Weights of a small mixture-of-experts language model, trained from scratch on English Wikipedia: 220M tokens.
Below are experts of layer 4 (counted from 0) of a mixture-of-experts language model. Rows are named router (the router's row for the expert), up (a neuron's input weights, with its number), down (a neuron's output weights, with its number) and show model dimensions 0-127. Each number is 128 + 32 x the weight over its row's rms, rounded and kept within 0 to 255.
Before each expert's rows: a language model's description of what the expert responds to. This comes from a sample of Wikipedia text that the model never trained on.

# expert 2
Description: Periods, line breaks, possessives and sentence-opening words in film, album and episode articles, such as film, album, announced, His.
router [152  67 201 172 104  98 131 155 166  87 170 132 118 151 130 104 141 126 197 138  91 122 158 155 173 137 198 103 139 170 130  88 139  75 149  37 145  97  98  99 106 149 112  92  75 185 132 125 163 154  83  76 127 160 169 128 135  71 100 108 148  84 144 162 137 152 108 119 142 126  88 144 145 157  87 149 108 108 105  92 127 170  84  81  77  52  95 168 115 153 158 145  96 126 166 108 168 110 108 130  97  98 110 106 154 116 158 112 106 128 136 139 140  77 154 180 135 203 129 100  86 165 135 208 162 110 108 154]
up12 [153 109  85 132 112  89 187 137 149  73 177  97 112 122 129 103 160 140 120 135 106 160 143  99 152 157 194 132 108 143 132 144 121 129 109  86 118 179 100  87 136 127  86  49  86 140 145  97 111 108  98  78 137 173 146 164  74 168 105 194 127 144 176 119 193  85 152  88 167  94 111 118 160 105 152 134 117 118 154  95 168 162 110 119 136 108 112 125 107 168 109 119 157 138 118 146 197 175 131 179  83 103 104  28  48 151 160 115 106 146  94 201 150 135 146 103  88 139  88 151 127 171 115 170 144 160 154 113]
down12 [ 84 133 124 161 155 132 122  64 116 153 102  75 167 154 145  85 119 128  84 129 130 144 129 144 148 128  95 116 151 143 107 130 100 208  76  86 109 130 161  92 189 100 154 143 119 127 168  94  98 141 103 167  61 147 166 168 101 144 132  92 133 141 145  93 142 137 139 148  71 177   3 112 116 130  91  99 126 150 176 125 163  74  84 154 201 168 149 110 132 100 116 167 137 117 156  96 150 150  67 169 159 138 179 100 103 168 138  87 166 113 149 107 123 118  55  85 119  93 178 214 114 117 130  75 152 122 148  97]
up13 [130 125 142 128 105  98 147 149  85 125 126 170 148 132 107  88  55 147 101 203 153 101 107 131 112  88  92 152 134 161 122 154 118 124 115  99 167  90 196 132  89 143 158 118  66 168 131 135 133 169 162 159 183 120 131  95 111 148 150 126 128 123 129 105 154 121 176  21 162  81 147 131 201 175  71 109 122 142 165 101 142 116 111 103 154 101 152  80  69  62 139 144 141 130 181 137 124 145 160  84 169 116  95 114  79  81 139 121  85  71 171 122 101 162 184 129 142 167 102  83 118 158  87 115 162 114 185 166]
down13 [ 81 121 153 126 146 117  63 160 139  91 157 126 176 206 122 162 119 141 109 153 118 138  89 106 126  91 101 103 133 144  51 124 173 165 108  97  80 126 145 128 160  99 181 156 131 109 125  81 126  76 177 172  72 106  82 153  96  86 119 161 102 158 105 104  55  98 122 110 114 112  94 137 130  88 197 102 161 126 196 163 169 116 168 103 199 158 152 131 174  99 139 103 149 133 145  33 130 109  60 125 107 157  74 159 134  98 141 110 152 130 162 148 138 136 202  75 101 140 150  61 147 126 178 129 166  65 128  84]

# expert 1
Description: First pieces of split common words plus function words and table pipes in descriptive text, such as cl(avate), pal(mate), is, not.
router [126  97  99  78 123 110 147 104 177  61 133 208  99 120 142 108  90  91 121 113  75  84  95 154  88 188 162  70 137  75 177 102 157 116 121  91 124 136 110 160  53 165 106  91  89 103 174 152 148 117  79 138 167 111 192  94  81  95 106 109 133 114 165 172 181 155 170 117 123 120 105  99 147 161  87 101 117 138 148  94 153  96  94 124 113 129 102 175  92 132 157 124  99 126 121 155 125 105 173 165 120 119 165 128 131 149 161 177  63 117  91 152 145 132 129 146 146 240 139  81 110 123 114 180 147 172 131 209]
up12 [124 123 126  82 113 125 141  98 107 113 109 131 167 114 127 180 115 142 150  90  38 177 127  67 136 192 178 141 134 151 156  94 129 179 147  59 121 127  74 150 135 169 167 131 153 127 151 130 133 132 161  90  98 159 137  95 102 120  95 112 173 143 165 124 115 105 129 154 150 178 141 111 182 113 100 126  63 154 139 163 120 182 194 110  93 162  48 167 128 194 118 173 147 149 143 170 112 100 105 117 128 130 120 148 167  79 207 157 176 138 119  73 150 142  92 144 168 111 131  48 144 141  86 113  98 158 104 116]
down12 [119 116 132 136 133 116 121 130 114 103  82 123 128 141 111 189  85 148 128 126 124 140  95 132 111 143 121 110 175 133 109  85 148 176 103 165 118 147 128 185 223 141 159 131 175  94 153 131 132 103 134 159  88  89 113 114 131 153 183 125 123 141 155  43 191 142 106 120 138 186 122 131 131  97 106  97 155 113 104 149 168 104 135 171 156 143  81 148 113 103  73 199 161 123 121 154 154 138 162 152 122 149 117 138 144 102 114 157 138 127 151 131 197 170 124 186 160  71 121 146 151  85 121 182 160  63 112  60]
up13 [155 168  84 124 118 101 144 125 133  91 114 114  50  97 136 130  93 107 130 118 117 135 179 126  97  96  89 164 123 196  76 129 105 146 130  83  89 134 160  84 183 142  85  81  86 159 112 154 105 141  71  70 195  98  65 101 117  69 108 138 118 100 144 108  88 196  91  78 153 152 100 189 134 206  94 211  81 129 120 132 141 119 129 131  91 132 156 149  53 166 146  98 104  88 116  97 119 147 106 139 161 163 210 133 142 108 115  88 138 147 152 162 144 138 125 103 129 150 164 100 140 116  87 145 118 117 148 134]
down13 [119 138 141 123 101 147 146 175 105 173  60 142 142 121  68 137 170 127  87 140  86 160 139  44 126 105 143 123  95  66 122  83  79 164 129  68 137 157 137 111 150 192 101 148  90  16 138 114 122 103 112 152 103  98 128 163 143  81 121 187 141 209 144 144 166 121 119 145 113 100  86 103 117  81 156 159 116 154 138 124 106 106 140 147 107 159 128 186  91 149  98 136 128  80 153 146 119  74 120 191 117 162 198 131 107 136 164 142  78 155 134 105 163 145 179 107 129 163 158 150  93 129  88 137 119  86 136 126]

# expert 0
Description: Nouns, years and dashes in history, politics, military and sports-career text, such as years, government, election, World War, 2010–11.
router [155 130 132 106 143 162 152 169 175  93 132 124 127  90 142 136 127 161 170 153 121 143 130  81  85 141 136 102 190  95  66 117 167 153 168 130 173  95  92 135 159 188  91 122 106  94 178 178 167 151 116 140 130 189 146 160 117 106 120 150 136 159 140 147 155 149 159 105 129 103 119  73 170 128 116 192 123 141 141 113 148 149 121  99  97  75  87 121 119 130 101  66  95 169 182 143 169  93 158 135 157  91 113  94 103 137 131 106 129  84 137 112 184 146 146 145 181 186 115  67 116 152 112 167 158  99 119 155]
up12 [ 82  96  58 111 116 134 134  91 123  51 118 194 155 139 147 101 105  81 127 111 114 156 136 138  85 152 174 161 112  94 145 112  71 142 126 120 103 155 131  85 128 135 135 149 133 178 195 135 175 155  99 143 155 134 123 122  85 151 137 106  96 141 169 136  81 163 166 108  97 143 108  67 162 104  69 111 122 132 140  89 161 145 172 144 100 115 103 139 162 148  98  95 110 144 106 134 156 108 184 165 165  72 163 126 162 137 113 181 156  97 145 120  81 102 109 133 152 173 167 104  47 102 139 111 158 136 131 125]
down12 [134 121 122  75 130 127 144  90  99 170  85 169 124 169  96 163 136 119  95 134  93 105  78  93 120  91 106 138 114 168 119 146  79 134 153  77  63 128  77 110 119 153 146 149 124 113  97  65 107 117 166 159 126 126 130 126  38 133 188 161 117 109 128 128 162 175 169 107  77 189  67 160 129 152 148  73 143 124 125 115 152 146 128 120 151 169  84 115 160  96 132 174 134 125  97 111 181 153 118  89 165  31 171 129 173 132 139 186 121 116 156 104  90 158  82 112  64 165 157 141 155  90 131  83 111  93 184  88]
up13 [180 129  64 120 177 145  90 175 194  84 137 120 105 111 153 118 149 152 119 147 126 186 171 109 191 118 163 145 159 121  75 156  97  98  94 149 118 124 121 102 177 171 105 128 104 131 141 129 172 114  64 171 169 117 100 167 171 159 159 163 132 130  58 123 123 138 143  75 106 121  93  86 155 133  76 169 121 155 100 107 179 128 115 142 164  62 143 110 104  66 121  91 149 109 130  85 117 106 116 166 138  68 120 115 158 119 126 168 183 150 147 107 168 142 114 171 117  63 151  91 158 183 108 188 186 116 162  90]
down13 [178 152 164 150 155 136 111 106 106 100 111 122 177 145  93 134  64 173 121 120 115 177  62 142 110 119 106 160 109  72 188  84  78 186  96 132 159 169 134 163 124  89 166  89 149  97 147 128 151 189 187 135 129 112 146 103 138 140 119  96  96  70 103  95 120 111  97  96 133 134 107  96 151 114 183 162 124 125 144 120 144  58 153 148 176 143 125 113 188 120 115 125 118  99 170 173 100 127 152 161 131 189 124 104 136 162 130 159 136 163 116 139 131 107 173 128 155  93 135 183 107  89 126 121 170 161 156 158]

# expert 3
Description: Mid-word pieces of foreign personal names, and letters or digits inside codes, chess moves and table rows, such as Ho(enig), JHX, Bf5.
router [201 123 133 107 108 182 168 182  28  91 118 143 119 145 152 152  79 161  79 146  90 137 142 165 118 110 128 151 124 107 110  83  86 130 141 136 116 142 121 127 111 173 102 119 109 129 177 120 189 123 118  78 142  82 114 106 147 172 146 160 171  98 161 162 147 101 156 141 109 136 111 146 146 160  80 134 103 143 129 144 178 122 119  85 105 133 115 163  81 132 142  71 181 139 183 170 114  85 150 106 138 140  69 116 139 122 122 118 113 187 123 107 167  93  99 155 151 128  82 135  63 155  54 142 145 155 119 138]
up12 [159 138 160 151 136  98 131  94 135 155  94  86 149 110 125  31 169 127  82 113  68 139 134  82 190 119  88 138 105 107 151 119 118 116 158  73 104 101 118  82 145 189  83 121  89 107 162 163 183  84 105 145 124 147 159 157 160 125 137 127 151 102  79 103  87 160 133 151 151 139 124 143 151 163 182 140 153 101 162  95 164 115  91 152  95 138 120 119 172  97 163 127 120 101 154 128 143 126 138 107  98  47 118  99  98 109 136  86 143  97 160  98 104 122  74 160 141 144 142 120  90 153  84 128 122  81  71 109]
down12 [201 188 241 152 196 138 181 106  65 167  85 146 121 150 135 175 156 155 169 166 117 158 174 110 155 117 154 172 157 162 163 123 114 144 123 135 132  73 120  96 138 138 132 106 136  98  97  98 135 108 165 109 115 138 180 126 151 127 165  75 181 146  94 138 138 109  96  75  92  73  73 122 167 191 132 125 148  99  82  88 185 143 115 132 114 161 137 111 102 144 147 128 124 130 153 133 110  87 105 131 106 138 143 136 121 127 121 124 173 168  94 110 145 117 171 104 157 133 112  94 143 119 175 143 157 107 160 153]
up13 [189  93 163 120 121 146 116 129 149 104 130 113 120 130 143 135  99  99 178 162  96 130  92 114 130 117 142 166 138 113 156  96 146 104 189 156 100 157 114 117 127  98 128 105  95  78 119 154 184 157 134 124 147 122 134  51 160 108 125 171 217 141  78 172 124 156 137 144 155 125 133 133 146 162 120  94  96 180  80 116 191 192  62 136 117 168  79 195 135 154 163 100 129 152 179 152 169 133 141 111 200 100 133 103 117 138 146 139 126 155 142 140 122  97 115 166 150 138 143 143  94 166 181 199 122 110 118 138]
down13 [ 76 167  71 124 131 113 134 149  97 169 103 166 192 117  97 127 164 103 125 108 100 142  90 154 132  71 115 133 149 132 181  89 107 102 127 172 110 191 141 130 106  82 127  93 124 147  94 116 112 101  86 195 115 149 111 104 128 173 105  97 157 107 178 170 114 115  95 100 181 212 194 127  67 100  91 162 138 179 148 118 111 115 153 162 163 109  91 180 155 156  97 117 166 139 139  43 170 119 166  88 120 158  95 116  99 154 136 150 163 183 124 147 116 186 134 108 102 181 129 150 141 138 158 181  87 131  94 178]